Experts of a small language model.
Size: 12 layers, width 256, vocabulary 8192.
Training: a variant of SOAP for the experts, 7081 steps.
Below are experts of layer 3 (counted from 0) of a mixture-of-experts language model. Rows are named router (the router's row for the expert) and show model dimensions 0-255. Each number is 128 + 32 x the weight over its row's rms, rounded and kept within 0 to 255. Numbers have three digits each.
Before each expert's rows: a language model's description of what the expert responds to. This comes from a sample of Wikipedia text that the model never trained on.

# expert 7
Description: Hyphens inside compounds and dashes in score ranges, plus word-internal pieces like qu and un, as in father-in-law, two-disc, conse-qu-ently, 2–3.
router:136133159153126064123151149188110128166080141081031074132115136148109113177129087166116067143106085127125151115114073093115098098103123093119182154110105105099149115110137121108160163130103134183071104096107101120146110116129077097080138153195118159114152202090131156141136130107126079112113123133110123111155156191090180114097130209115076103124057130163136190066139150135199129119158149145130149127108135134165129128169089129102094128202098164186131175143155110096132103140142146124181104147151027128186109142165132198122093148150126126156139144187124111129123066124145125123103081177095169141154132157095170107126106163150092067177134168151131126133093135192126140129154146155146130127113195122099083175106113091067124153125142090096132132096170174137175082105086149

# expert 39
Description: Word-final e, es, ese, ae pieces inside names like Borneo, Cassie, Sales, plus the conjunction and joining paired nouns.
router:156120102122070135088139142122116067096153155188116197112116099111110160146157153079136139128118086135163153152163144113119112109105217074123131185097104126144131172120160104125116157114117119153159141191116035151142098106127134131097098075110124111097116129144105136126143105157125130147153107149129164082131165139145129065114109102226130140102174099135126102074158078114151164150098147114144138176109131152150076138114103096129121175167120111104107125168111108089156082128150168129160169170135203169100163146095142122093137108102171159132089139150162066091161099104155107079149152135106083163201153176157165075115143125148116151148115157069163180179132068107101129171173067168088106031154168114097093153076098111147093120143156152108167173076120089141132112082181079

# expert 58
Description: Verb endings ed, ing and ified after was, not or be (notified, expired, relating), plus words like only, than, about.
router:135128145047108128098142118192100111120149129110064148077134071148128148066182165143148099138092158186157130143136156179116170135142109102151111090105096158095121120193133130129150131126091062062150134136140127117142098087165179165067118096124148193131093127087113081161164154128144040090132148153179143142127062179146096119118078093128113092119140099139171099141108111129145146089153133122088116108102131155148156142163118132136113109086103107114113113127105116171113186135125097110136158196127101124072101138151109165159122105126089202135091142105161174135164109229092139177091160092096099123118147123146160164109101189118126204169151180128126106102114127142060134124169144129094185102143158160155104089174067102167132103093103123115168084164092095156174177189159139

# expert 45
Description: Common nouns after the, a, his, such as time, season, career, century, area, often followed by of.
router:089124171140155136119173130167120125127123156102151197108141126102128113126136131142177156151157129131148113135110137145105107129111126119138172104101125078160102046147151088150111180137175115086137101122128132103163116160133159104135132146097089104186121141139163127106151047141127144177166094125154120155111136177080144182081081095152143155142088114142103129112115123127103091041156124105130135137161142127138091124145145103161169177089045091084132132135190150151158118123164127181076187137115169160099107083096100155136116110069087145200101113138159016123149071136100094057154084059125153111107096093115079095184126076080171138157138160138172103146138104109159105119149133131143163085152148155168172162045114099114049149091097119134107158138177115143169098106198167

# expert 43
Description: Percent signs, digits and data nouns in tables and demographic text, like Record column headers, population, statistics, Register, 110.0%.
router:138162146125187094129149095184140120153123129196138208088115165113104119125122107133115097114115103140208140105090174132201119156123119127109166171094092089175135145133085096151082135111126087115084105098096116135102154090129122167108158092112150142094132061154124154088087147135045146150165104144172141134136110133085103085123162124111153170087130170116104095129126158099115149108120123202108113122139121142089111056094114105160157083116126121117124202127165115085194145161168160139132190183145053173181098200099157065138134117149110111163106121175135145164078089128132135113121158132188089178106146112108126143168139131150168146152146114096043108166133123108129115148138120118115171158094205110130184125118086117143113075201112087121090113154084103093162126154047108

# expert 37
Description: Prepositions after verbs or nouns, mainly for, with, to, against, between, as in "in exchange for", "graduating with", "played for".
router:110150078102153127144111091122152125074137141156091138124168111165106109093161119088144124134145112161138164095151128133057068078102080114125046080177145127076162183144125168130121106126111159156195101091148104142087106154126101158088133074097091153175153099145141162113113157183172131095142124136135166141163155117193070089156121176140112159135095180135141130127112197124188163126109069128120124164104147140198168219116139084154148099124154187077132115128123112144138149115159118166190074178124171139093116143157170121120120155121125084147102093141146113081177074110140158152124059060149098077101174066122093165172125172112150130093137064148142066130143100172076150129169137135175136122145170128122099089128108122102111143105116134193068128094119121144094128117171089

# expert 36
Description: Verbs and prepositions marking when something starts, ends or changes, such as began, ended, until, before, since, joined, and dashes in date ranges.
router:107115186105158130109116122197118153213130146157078074159130097120109144138138163141163099123135097132164097114155137106086177122089120112147097084161208174138125112138119113099152199123151186159096115113095128138104112135166097088123125125100107107172150145084107106095127087082124092058096143164124100158099178167118100078117097119109098165104149085149138178142116196058186129147117209061092063124103089152136143102185108150156108145138159175154096110169105132172114127146138108150151144103105133131089141089164145154107102145125159182157123110168069100138124064121125136128124168113158111129131139140179170107098168196110155171157147081112111196082220098107140091097117106075155157084124117186164104154154192132124165163142139064087123120103094113084127134136145118

# expert 14
Description: Non-initial digits in scores, years, ISBNs, times and table figures, such as 6–7(5–7), 1880, 3:59; also And.
router:112100168091151121116139126159148158139126124174150149147154151146113141160092124119175111141125084102178192123170143088117104105122079091091088203155114126086089146139125109125127094107119211136094124127171153139047154171122109130176123048117150164118101173090091122101119035171123158125114101116170109114128136122107056073107170098103161106122103105121118193174133085104118109122166198151090142189118136096159119126119156098113117122159146156121124060118166164092173128182122132112160144120185093080121131167077109141124194098108159186137162130113149084152103124224140142116159144123173110036194077159169146139139163141132074177100141129080060122155175125161128136163128142074090111072108072135153161087116138094130121172133131127115116145152128130112117134090101125

# expert 62
Description: Capitalized opening syllables of Asian and foreign place and personal names like Sa, Ma, Pa, Ra, Ka, plus un in Sunday.
router:107119070087120108081151116102128157114119112187126096142143165130181132149093120117115191145084191193071172089152058138096157103098152108107101112109161174132182149163135120146114058142122108168168121099106131136149115164154208115090097118119160088119145153156081208142138111096149122181132119102122118150140149105123161167108127163166153178143089167107106105129028082121075096104116102066124176115173159149099146172102115106108169101133150155126167075149111140151130069101137157074136078124130116093114112114124074166117125148137111093068151162111155147100082133142112160160080119156073140120156082079168140146157142125140141079144133154155132094185184118128114079123125141117164149153145097140091088115143126151175060144134089100113126158093188176160126183105071042

# expert 25
Description: Prepositions and conjunctions like in, after, when, during, until, before at clause starts, plus the piece pon in Upon, Postponement.
router:097116142094125066173104161154108120161088111095164047128169139130102163077109123152132168117135118131148057104147141121131116086119119146125127089193098190110117124144140110096137167111155121117093105139097163140122122145148063083101114144156204151177164163112118150084121061095162150147058140124176100168135156090110170119159117183117102157133142097129172168129081138165135162098105090085125140127104104119114143183106128105091099089188109125141174084129154107168128077147144059131081045095143135115090156115080130194115111117148108139183134132079167129147069195102157135106151160124103092104118126098198148102096106149147143109175130074151108138168146138139115126156150166097166180150146156173152123186069150212131147091083128085129146135136118153039160168164093105

# expert 50
Description: Line breaks ending table rows and sections, and name fragments like St, L, ell, Will, El in Sellout, Willamette, Elijah.
router:099138125171121068176157073145130071116179137165107039136130136144158152164143157112095129117143166126047118141111139174142143130105129106128158125127126129150125090152137124122150095145146139168164183199085116108136088155128153084175178121112098147104148154102158083104109124147105128191129183163171198106100132147122151115144123132150116101129116096189153181138133183114126113191122125147116120134127141117139048143093126135139111219100160160148069124121090120076175070157079143153162160055104129104130233185109154094144123081143157099116150142167113084118132131112107114125099154154201147135211105169139106195151133124124098132142131131163120078129106115130056177103046111125126141121135079131134112128168151072116100111091141096074153083104123137194105178119128129

# expert 41
Description: Single letters starting a word after a hyphen or space, such as W in -Walker, plus pronouns it, It, there.
router:096149085136095148161162146112148143114117131119075137096110139114213089176182108146120094092115171097104117117167090137113151134157127142135115161116116096090086132119118113118137196160164159118124175076163113124048152154128154139050157086092117117118081148099140125162104149181150127089119104151170113107120138135113080141055176163153155018149056190127178067074158136147116118142142169124158102182131184137145119103091114099106162175185113144152173107145132151149137180111149118114139173111146166132157094095075125103114144097118146178140100152172122088090135112154152164112093145152107147136106085174170154131140151060120132108115158109146128096069130124083192086099098111128088094132107165137069126133066208107074173092127095177137150136107143173145108086139113065

# expert 2
Description: Syllable pieces beginning or inside foreign names and words, such as La, Mo, Ro, ci, hi, plus the 1 opening years like 1975.
router:140138114140163123195181097090094185167166169146097077129096113170161116159152132126123158122134144101152139094151148053117090180103075121085123152101162115176137125067100122140121143150033093154130112161160154139115121201154112102120131178144196087127100145138137183069105142095115124154158138163102104068124119098177126103169104149154114126108100109103145190157121123094123177082140105030102172170110169161103149111092121165121096128143096145190156138099137112152134117151138107132084087094085051144133109140100121163165113120171093089115108131143172141126082167193176148140106143052062101132154117127119135112168192089147195127114116094087149187062096153156129121168143154114118148188172161074156124097146113130140122083111132129115095131090166125121152115112106187

# expert 3
Description: The preposition of (sometimes on, for, in) after nouns like part, number, Battle; also word pieces like ul in Toulouse, cus.
router:184101077110148161080184087165094152102071094182138151112125138127126121119142141120144169186159153126130113137147135103136177110141098141143101111113095102134117136116141123101199113106135189105068164146170099106165161110143089125126128193125147090135096130158113098103115138141132129148183114057097136136099127169149128070133166176139126138079148089139128114158119154169161133156067080179121105101093077144117182197078152089116083163125103124164162130152108128162095097139150138165090129201139152110151099114066079122136133133127136163065195094097150156107134115101106083154132098144124079132143188101117140138148116108172125144187107213090051192108112120195160099170128123123153097180113095141145127179147095097136142077234142140104141089127117059158095119119069140

# expert 15
Description: Lone space tokens, often between words in titles or before numbers in tables and dates, as in Light Heavyweight, April 28.
router:122105136134093147124148149130129128121110082170136122162063143130130077095075142164128161132105110140139109190153108101100132110132168106149091101153131170156100151164129122084204106142099185027105132188218091085124130138111112166082166147190122101176140082103144177113126126112139107111099081052066112101119143135059067148140131141146096134237109166172138172098079106128124193149137172147163163174135100148122111104173201169095094086102105109168145120108141126097159101138117057107166073116119170136102115171143099132156118127126130157125121122124112101105100126115166135109126122138145200144109136142072130183080200110136156129098142140130152151147102123100080120121140116139094104147170145080165138145076124124149094132166140099148137052127141137081167167061084127

# expert 32
Description: Wiki heading markers == and ===, table pipes opening rows, and letters f, z, F, w inside names like Irief, Thomaz, wizard.
router:068143100145091124078112113126131155197085134174133102154114154130129157200108172126134126145121122154110142143118143059154180164141168135155168101139115078046083099113120138120098132143126123124121118101077124124116083103000082128116139112097129161089093167108073077160197107164131174139118160135098177172152194085105117110127165087131139116113146097121155089092125180086156119168110094171176135092178052110113150081111154109186097192144092171205132118152092120108152149119131103113146140080093144128150126146059141082118161128128128128115157142187119159107090154168163098158113152117100111115100163130119165110085191107133109125078126179172096111159119172104168124153136149113142118141114176112144080127084084160153120105158170104139156143083125178129127112110176067

# expert 40
Description: The ed ending and participles like released, built, based after was or were, plus ed inside names (Leeds, Meredith) and Total.
router:132145082142147110139077187162079169219205146103113130090182097120109130119096174176115158136120125149140217131150137157112151103161095101149105125148181147059111131160100081172085141096103087112142150136079143170078133133139154151117078164111087089154078099162106063146180149128144131080141170147146116101133098137163071116157097132118111158096155160161154111156152093101163134135139102056111102103159051129115139118083127126149158113129156082072056084138113118106120150137153119125150193149090139126062187148164126118151089101153161112121118156102088163131127163180107160074122130104121144134167140159115144117055096130129097154205164197118099142065113079079164105113164114155142084056148104155140157145117135098140115116157148082110109173125162165154101124151097152

# expert 4
Description: Word-final pieces like a, ia, ina, ica, sa ending foreign names (Deva, Kwara, Evelina), plus year digits and spaces in lists.
router:194152117183102130080115095149139130084061117166102157156119110104125154130162091114164135181129198140106140102133110076166111067113097081163105150127147175155123136128142148091093147117116079178165145145090111122091088120152174120183133168141090151104136087129114157142141079138111162147053106164145163094094173135108142121139189107177117161165067179117177118131165063131137134063149158110110172168106115113095129090071124113130084085084123145070159143165145121083133104163105140209143173152136168145094149123129173134147144136168123130131153119118108140142167190107086121118144096157102100112124100120135169119017214183105173125067104152076122131118101139150124187102139152107119056170114075112143131160168093165166151080087119106180120122105128107088140134102153110

# expert 38
Description: Line breaks ending list items, infobox fields, table rows and paragraphs, e.g. after "New Zealand footballer" before the next bullet.
router:146123088143155148187127109070156117088119097166078087163096120144137123091108160171118090113133090155087146172166106127086130119113115086137145099150131127139122117118148068053107129135051102080069073137098145129091143125119108103154134127134161148152069177105130167111120133162068112119115124140166141186092154089153109151158148086105116086118155129081016116127128146160110111139067115101171123101104160130170117168106195156164158168104136117118117157123245137156116057127069146113109157117151121138081208153055114110125157170144159173107156135142069094125164078198085109096203096150149156106101150152123171152139153127072162121168118150089143128132141155166135165128150075111140117090181129087148147126074119150106112111117118151146094151109092142160117174170129093

# expert 51
Description: Forms of be and have after subjects, such as was, is, were, has, as in there were or born 1962) is.
router:089144090122092141201135192110113117071120150090130139158169129149116137131130135107151076106149140132174078126074130148143086131103102067045149144180147133061129092106103157168132158127147153142112085162139116139112103149124132150116150106085151139119102154113116078127117156115063121112048106158122177162163086112134148132119132071082157172165078102149115179149056156145119086163147097088177090142113106115185089150084125153166140196091175155127161140137143098138117176114103161084148119121121114158047138143076099127144119158125165130145157132123081164126160055215096090133138118117109110188190159097158154122145138128159119155073105143120161135130086160090142098121105086167148200172113069126117106135046138109206159144190122137080108154124113099130148110087100136

# expert 21
Description: The closing = of article title headings, plus or, and, bullets, units like km and ft, and infobox fields like Born.
router:171136156116111140104185168103095127179072132129132098072113097141115128067169114083108156115099110132131173132116098130092179121161095161115116099070211129082115099156090136184101112126186166132064117124120121130131156119088125216132102123163132210120140141127155116145111139085135164113116126148168156198194083175152124089163142130129124092093169136131122123198161073144089129135184163084131147102142117164150114113156111159179177120146121071122139146124156104131139128072110152099127106160133082102122104097175124176123122168111138138091069081157121177143110116150195086138086143096177138167096114112129199086078107149104123108150132197102118096129124171092195116123141080220114116144113068134109137078126112095112102127156150177132183096091140151133205127146152095

# expert 18
Description: Prepositions linking to a source, origin or agent, chiefly from, by, between, since, via, as in aside from and set out from; also table-row line breaks and pipes.
router:104124169100175182146061110105108126075167113136118118064150158138134144113116122124115112161116145107133169152104148051106132046114124188123112117118152142107109114147139121174114107115132157133070105214089132134134110120131125114161143137211072118097121136094152061173104116129142124129151183113174102120172117179127085205159070139094134150176155109158160108178174146123139090089131118126179113082135172132191113097133105085165083176119168075136166075130148130089108105142115091114187066125129184147137135113138123133132105185146179193104081112105099130095149111105129074115125064146104127111198126062070096150141139153095071141148117120067125156197141094114104160116142128108093149065131057150118114176088165147128155156126146085114150182168124126141095147152110154

# expert 8
Description: Spaces and digits in table cells and years, slash separators, and odd name pieces like kh in Lakh, Bosnia, Qajar.
router:113128127138097125135151107151112118183123087089117142140160162196082121121101084119130102149135075146198165084079074102141131132168164148151146090068148070088099144138129149086143171138080135107170077095134134133158156087152093101204092083159098161120118145150052181134148157100164145116129177132130138110178144058070128123168140131114151096114097075119131129131149152099117105112109174066165127109172167113102167140153113171115170166077125112113164137116119122133188135083132100085088075181142101141156115170107067099147139152104072130161111112086071159135105181115177154133116131176195132132146201048115123137156094193146101123133111140147089117089084166114115193167097075120103089151132109153184142129186128084149176139148134149110062142113113094143145125171124095

# expert 52
Description: The prepositions at and in naming a place or institution, especially education (year at Spelman College, design at Volda), plus near and because.
router:147161086151098167103115135158127223200103139141177116081123122156124140158141142173123116087129168110122085153101129121094126165103144141103109090141162175099143070119158118159121052138093137130151121106098105140068138064151165111195141104189102140125113158139183114131120050142156085106146052137160123147125139096137087040100118081189153092134147081079155167141143154164085185154110104112086068180161147150121146082115115144113164073075099100151128150104157124076185151202111140152104133184128141129110108097173158116127131156135176114126099155134114146106133143125174139095164158139100120089168119105133100134124137136097183154128112148136166198066138142139112141124106128134136109140082149093092157156175126195102171094149172106110150122092171109077072057065123120

# expert 49
Description: Opening syllables of foreign, often Arabic or Spanish, proper names after a space or hyphen, like Al-Fatik, Alcántara, Barbera, Rapf.
router:146132116128142096146141152144113153161144163134165149091157163193136165150100130146098110075139162174098126143070122088136120170107082172165096105078146209137111117170112076109127123116134132150145133157187149133143132176132198123100127132135136096123152103156083152047130086072134121111095110115189084159077176147161175143129093114140134154162171099136072125150107139154116161136105209153119098146170109149125140151103122102113141121092131154139125112105086139105098085093178157074126119112168079115110116104143127163137158183109158109094124146068118133126062094106165100138122145140146126058157088094132203097145101135151143120114102163087149134175064133088147102146112133095141125125185141136059208064104192121070104103147135113126064056097078097172227135149171132

# expert 0
Description: Opening word pieces and short prefixes after articles or "of", such as de, ex, con, pre, part, plus pieces inside words like Rep-ub-lic.
router:180161082141135126085067160138149173113108145115093085142145171123145096090099178156094187112117190084114131099113152166065177080093101151063148096100183107094145170146157160100109158111128142123138173112112116084146130193082143120097142120176136097115105140154164086086083109146133142143157178110100066112115113151108160135168112117096137099155058126124143167131075108086077102141148150159171101157133177111168128075110131135178165158084153135112187130110161107145172112124169136107114051134103181112117134136147115093114158096132202097152137154200146142147149071117175138114120139141193116140137195092118129111119140140100133117185117087105124121121149177063194074134165117120130098177095175087073160194144097174131149132148136107098044163118101099140153152104102098

# expert 33
Description: Periods ending sentences, after initials like Hans M. or U.S., in decimals and URLs, plus ). and ". endings.
router:084136172091085118129159099063126129149117113110139072099106147139100130132155082161120164078137104082168216087070128101132112114122117141155063109145194128080150116122149174087109119112081121162089110127089163153154123125149130177107097176098113121179129126121107135142136163086085113181185134137101141084102144196166136090169108118160127150113141169165116167108150151084115125119125086154076123148132081119095107136116099155164155184075082163124118153111129102159086141084115117129199177138085147148166168137161118059122185151146099174155189141171136131086120164105192076170218125142197122146148149149078086126081204119115135079179118093157108071144148133104103145142172157109126087147171071121125119162178130110123150106211116114107150133153126115156114098103119159

# expert 19
Description: Syllables inside Vietnamese, Filipino, Chinese and other non-English names and scripts, as in Đồng Hới, Barangays, Hung Shui Kiu, plus Song.
router:137155120143128164089108123132120168133091149150181073148091145065148141224132105156153163104105127130109167111090158148147078108143141115137092145105066153129094128122139110115069096124136134137101191093123173168098140140151149122152089117082166049104172099126165107160142142090186109194141098100147120115130154171165139113081089177213160125166094130118105156181114065136098126086096165123141127141160178121129141137113127153107167177129113086096192154124122142151113077069060144101127128100151132129127118118130155123104152130122124198092040109139113174129150111174070161134148158075113169179110053168155143068136152095129149082114121183083139082116099096163162072106153137120059128072141170087103085125143084132138112140063154133156147111128176150110139111095143082

# expert 46
Description: Line-initial dashes starting list items and hyphens in double surnames (Ashley-Cooper), plus the piece ar inside names (Polar, Risaralda).
router:101132131172142134129192183129084126144089127108073169170146131144111131211118095138138092109103112128141097140119099126192108104102079129121139126104158184034157127111121135167120162107100171183156124125134149132139114130117098064095175165187119181120101102103143162130176106120093086102139106125129165110108183129078151139169113118117127126152144126097136147116140152158129114134120165121101148100127189131145192211173099137094088128184138150194138119095124114097096086110148175091191101101172052126168105077167209122135126119139151119161165188107137134104120158136156111126155102141108180079174075101056162099142108126075044110080107088142121135110098119146125145104142073142143105119118128121110103146079107170121091111084141076084149096117127211115147161058096171

# expert 48
Description: Prepositions after verbs in film, music and biography text, mainly as (cast as, credited as, known as) and by, with, for.
router:140126125101138104115168162116131065086198160123162154083144144157117099096133145160214070132136154085117133180097097184175087119065153138121195111162199109078071121112139138103095112119158155081123090141154105107179103144142193123118165139172155130132138097105180103117118089135155082123096092122161162070124164077147101181104083136144114121107096110088109160116083110127197109121112091078149128124125121146139158169128097126145129047084095102118129148106188140154111127082146158148145116145082165133139141134166152152107121140138132105179105113161101122101151106094056173128112117143152085116150140084065094117165108098106188106173121139149146068147120137116178135182124117111110182145165167110191097181063114157175104146073142079173116150151168107168097102155183075

# expert 61
Description: Wiki heading markers == and ===, line breaks, and the pieces g, ig, ug inside names, as in Tigris, Tigran, Tsigara.
router:083141057160094120106133072097099154178148118135119124082157100151160114128129160104149117153075151063202126156157159181195170153102146108156088129147085143142105123080166078127158148133073113121053113166098116130115158107149116194151128168147079149121093083125142104169089089146124069140121131112136073146201117133141151122161130102156129149146138128093137127152115129087115103156143076114216111074130160112165096128118134145119147151172063109123154159091130103149113086152137073139094070155060150143156137123105101056126169166116192125107192099134148079163202119187139171165124159145124111118146129148140090192101130119149116112136133072122059078102126073137159133084129141092133133096148118136124150067144148102115177116166144142130077126125197178118157153101075078

# expert 24
Description: Labels and codes in tables and infoboxes, such as CPI in CPI(M), Personal details, Rank, Position, score, code, plus stray digits in results tables.
router:138133133144213202157108094143128120146134137158147073049135154074121118128173127110165188121153088183124117139149086116123071078102154099149111133173131121129119125129090098145121108145124095179126116092188127141146157132100048155118132113137156083151164153106116157095086154143112112193120148112154193149118149169147128158143067130129145142142117135128068117186150147065124122111123130177111140086170143104125169145194107132153160164125149093106122120087128128091109133175099119062079137106103138145097091132140148108160104162116132149180079117099124170122147113142175138095111192182096127083107173114159104093124095121160081134122126141028194163074071116093177193108138154121105102125126069137107196049115108183176107171071134142093172131128184079143125149107116133

# expert 23
Description: Nouns for government, politics and institutions in prose and headings, such as Politics, Party, state, School, government, parliament.
router:127139161149148135102057179156123128136117139072137146075128152098103132159108079107126078141138196176142153119161149111089132171106136128154133152135077094142142066130148111163138129140165103117135155141141134124162166139089143117079119123134158103199137087165119145183114174129070131144122120087120170142155156220075141120080119093122150169088157159116093180165127120134072097101131117097094107099103160155106173128119144086113112109129080043098074098143142131138140098158117128168102178100141041137149088115105203077136111128050083152160139096141091138153155112094162108093127067160182103146097170103150094122091120149063135166088115130176158157169122152123141127086139114073134169084157164137196170178109188123070109119175089123155121125118159118121199123103192106

# expert 31
Description: Single capital letters beginning surnames or words, often after a space or table bar, as in H-indemith, H-offman, A-greement, P-itcher.
router:167148116100156152209109077136106124195172130169176078120141141160136143149089050169092096140143108087107118107162150140159140113054190147162125151138205077117115102144131104105096160148139202124154151113182136122204158132086065135078140131166142107116128152104136155118122153140101116178079113046101106166155139133065105154148113059102146089138143106152100094119116114135138154160167153122120115184163174153114108095087099095089177061126153152143141149110125145109154106127142153081082168089125131138106123123139105093120142159126147114110159141161137141131059063179103108116138138108194182092122125170115152097153137136179085125146111085186043091191102126151164166115107111151151127166095113129154067142102135149069127109187114139120089113097146168146143147115068167

# expert 9
Description: The word with, the ing of During at clause starts, plus and, including, commas and capitalized name starts like C, P, Mac.
router:125135096124110131100145146128168093104121157156112143097158153127125129143153130113107133093139085154115130125185110059077040157102136112139093132229125145131153187142137144029117151122118132153155115220082137143151104097118121140077129146098144131170112137171166126070096155159145133098064192110112182121126107102124099139159073121198124134091129173159112165119149200145105110162149122119140132139104145125128130088121113120109143130156104170096146121122124127132126117043093202091130089130107204127132171089185158132111122172146118096143128095186177165081120152126101162138138123085142122092155141114048054129129130187151108138140117067153033157104098119205140167127164186155118192117121177152123123133106104142144087096118115152134145069124091155095092118141128080

# expert 57
Description: Sentence-final periods after numbers or words, and ing pieces in stat tables like Rating, Batting average, Karting, plus ±% and length.
router:154125109070146084139161150154156145154113097092099077133154106115124134147149125142170161097142082156178189155150099120128098099156057138136146079088246068122141093146138128130129146123120117073138093078102110150067100064133147155093129091103108109189102136113166123177134163091152136141168123143118133107128133119172105065145122065155159153130141156162134081112127169049102124085164130201092139131108156145121122111106105198175136121140112120108068113127158117135136091074098160086203111149094072099127132187164172112122109179132100143125082133107086122157104126133130121115130156102232088114138152145124123138104103143150145122177156133126170084150200121079133172113145185102106073157143141110099106131156199153128147147184130091114070148189109101103096126148170094

# expert 47
Description: Possessive and object pronouns such as his, her, their, its in biographies, plus surname-ending pieces like per, kin, sum.
router:095131146167128113178141113110134150072152181165101131084125143165139099182077116155140141124121146152129123140114123141133092185105104141114104119122120156199137160114094137112164076141097117117107137162151122096130149065129131132081136183155098167132161143099164112121151105101132201203085080112086130119110137151108141110153137207124158033098129117167137111133153096147164101095079176110108121130089178124126134187180117120104155151157145105193093079099115117126099105059147075123079102135087142130118188103112113113103110027116086147124187156140119106105128161084159145178128159129091156201174177086088161089124152101110136088130131156058148149117121131124128086146125129194145165106142085144145179151200153134119181141154134159094066144104135112067071054119097109

# expert 12
Description: Syllable pieces inside non-English proper names and words, often Turkic, Japanese, German or Slavic, such as Boch-um, -i, -u, -ana, -ki.
router:138127106114084191156138086094155101174105123144157112090136138139107134172153135104126114131148136083180136115069144180135109137136108160162120190113145131128137133126150129093168117117124153086045108124119140127134125111100204114119130136140160117108111136091107164135104072150143161166122126070147150128070183106145166159099110166156148138142116191176119072109101124151142150072088076123139111138086163130120132095087113074095160138167129087093134167154099115132063065097115090122138164126199083102180102059187110128143183201110105143151086161090180127107052174140145150119122135128135194122114179189124147149130179070156079141181099116063116104047115100117139177092140132136093110099135076148122089098137148199199166126146148175133070120133150107155123141158173103

# expert 35
Description: The digit 1 opening years and numbers like 1942 and 1999, plus word pieces after P or p, such as ic, ock, late.
router:129132132092126198142164168112134157160131123175161072158131150134131125074150155136140163117142147189156153114225095100090064171158125148083142102093132189138111153145127138151113115131047115174152089122083140133127113128102145087180056161129144035099123143170135115150112182139108126123053188121179127138150118096120132124154194072112099152113128143165142124123138084121121127079070110087100185124126198106121139181166129126088085168181163096090207124146124132152082154074131095069132115098120141117068133094158118133083107104145119130082162105142115142136132126101178130129163164133118088174127118118090077126136196155106134142081142104174098100103151104139088098173155124180081141136109186111077092092143134095155090123102143149120133063178115138132097094076099144

# expert 28
Description: Single digits in the middle or end of multi-digit numbers, such as model numbers, scores and measurements (C-130, V18, Interstate 10).
router:160067137110175182106136121148128126140149111146144097156150129112138136115091094140255114151110108128118160112101148084083080104139119108128107147170091144095151113129118123125161101119097132143121109112150100109144149159135155107140125144148134158139124156107083108031131068145142145164111182144124140097072129162124060120132144102116098122114084098127121185167124100126076131085060152154111117153178125104173111119207142145163162110121158137144082091125165162080145136151164147113111132131220096082084147177103108178146170100128171137135167116140128053137140156183171115117146139150144137079214131160130094192116124148154084179095159134106080108168108123170133156133121137124061085083116090119119118084146114102190075141103127136120126123240121130074119118087070154

# expert 56
Description: Pipe characters opening table rows and hyphens opening list lines, plus the piece mon in names like Cremonese, Commonwealth, Kolmonen.
router:106103110102155165153084225092133152088107091142089112139185138142136156147126124147148119100136117127170109163096112120122106145118077118130111064164129157095182166103128149180104171145000114169070053107126178100059124182115172123136090101150100132111152089124158121153179122132107094145136102100167146069063149079133161126105179101124085170148146114151151082136132136117084159154146133145096152111109107139147127157140122105133114123152200108135057098132141116137106130113125149117087134230172137170142119150182206106115157111165185149067156141143110153157179164096136140169114135049086126185137110092170156138088093084114082114151101152154060095133120113095078142129120131144172080151109135111159103168125140141144125122096153080148163118102101083110115130128094122

# expert 11
Description: Capitalized first names and place or nationality words in lists and prose, such as John, American, York, Jerusalem, British.
router:115147121050105120114085110104119129118128088142146144068114120131114160177097099124105136113125195086115157083040133164155157174137213170136121196114088127124148142176094151098182156131135074156142142141136157126143121165117171155181072113176109086134144083168088091121159082084128136099167136084147191110158136184104137158067134126173167111175161133076111164151121151136106126120069128090099138117118067158125125131146117132090154168050118161076126160147095125178174102204101061142105134117161122096149158142106165095135135125093168098198125072162119162103152145144112151117135129107193161134179054099103100115181109153166146114117129121114134144187123147144157102148119119085138176062110137077134082168148085140140140151099099155129158074144103164087168126098144133

# expert 63
Description: The words of, on and the after nouns like risk or part, plus est pieces inside words like Oldest, Greatest, Pedestrian.
router:145111106134222158157169147145108105115089056139139175194151095152115149095147097136120079157144157081104168185168149137155126129153098124105201110095156090087152172104115088116148065107158216128115188212148138110162141109188103158152145107087183145135135100187146086134097155138178121149127119146112153155038127174140150099107178161097103094099133132165126143171149103170135150109107122123093138098111146136102165143062125096131114164135129091166119121130105109149131158177068145139105108144141150108068091100131180102139107113120145194087223140137170096115150146110079066148113166165131104066145123112078088131118104139130108182135090186110067123084095118160177105146121167149125110148099150113139114151046132108144145124155126138115130127136063111152128160163126098

# expert 13
Description: Suffixes like -ing and -ed closing verb stems, plus directional particles such as out, along, across, through, as in load-ing, head-ed.
router:108124113117102178122132144084138087169154155106094092124095130049090174131159144133097112112116156198145125133201068177082168127159096151121060116171127100171137126126153122142087169113128197053121109074166110116089163116155173093050105136088141078135129146114145118139123083120145142034177140159131075137133105149110143176044116145170106104130147156120120090157118194139087130102112182195145075117121162131185109119115145152140125121143113135103140131154135136106152145084136072101178109163080102163122104143110171134141112107095098124083097116067143133103127115181175139146106117128131121092113091164122134148119106127169099147146119142101127115098175076096178097140131170146141113133135149145085088150135165194196150106073142075168171062168196174128132115191123150

# expert 6
Description: Colons after infobox field labels like Formation:, Artist:, Distributed by:, and pipe separators between table cells, plus title-closing equals signs.
router:134133149136101167107165116125109100074190127124121093059133078102124160135133123140176125148122187101151133157202094105096090154157217116112079150124084138124044078122117139124111195113118169133172102144100142099090156109118134157128112133095101121143131122138156163141148138132133113175079101117131116131121166138180120146157126164118165102176171117092124128163139139173120092131126105134125210104138067097101159115127117207184133142093147072142141140129136117013095162206117153163059088119151161129130136144188117135110109167132117102120143143150183158098057081102118139066130127142119119086148176124123139146188099123076151139093145156130093103082079110171114110100113087179135082123193106118089084073160122168135128166101113143151123139146124125155162157069180204

# expert 54
Description: Slashes, hyphens, asterisks and primes in coordinates or lists, word-ending pieces like -te, -der, -ish (Ra-te, Whi-te, Mo-der-ate), and year digits.
router:089146123175169125139130088091118090175119120117137141116168164089148103195095107178116081110125088142139160150074147133109149141116132123152139116092156159168156159117116121147168161139167139121037102134160129162126095118181099166114116065154111155114131136166159099127153156183153081084159060159188088101134122129170088114152126182128142137137134111074145191171137090089091155127141121169129140102171103123178163173166123105117098169101108157193120162089076109117104120143179109126147169152089110100125115161170094142128188080108115074097108072143140038140101178090117175088138142127117079090127063107032188087162143138087069124124139123089168150105116119147160162134155098086107066157145150131159089125091126134103162080087147177128165171092121090162170148117139137

# expert 20
Description: Later digits in dates, scores and codes (2024, 6–4), plus word endings like -ling, -ing, -ey, -raw in smuggling, drawings.
router:083142071156102128122107079102141149118167111110106178103142146157123148160073110089143138133081079120181074131131177161122087136159164084152094120092128138167126133133100109088148099110145113119090126134116110121151135185136082159171110101126144152121134075094142081164120106187140100090193112096109150103102093108134171190121057141178100174112133191146145138103136127161103091118061113128082145101129132090199098094155113211165181119154132130084125125149123136095098138141057181145149135118146051156171129114106148221136113080129114112134076118119154143111096102137177114185141169129160074118144149157154137147121145163184173160164170111141074179134159153149105164107118123121047082071083070139163119090156146162165169127128177190115107139188087102137103141155125130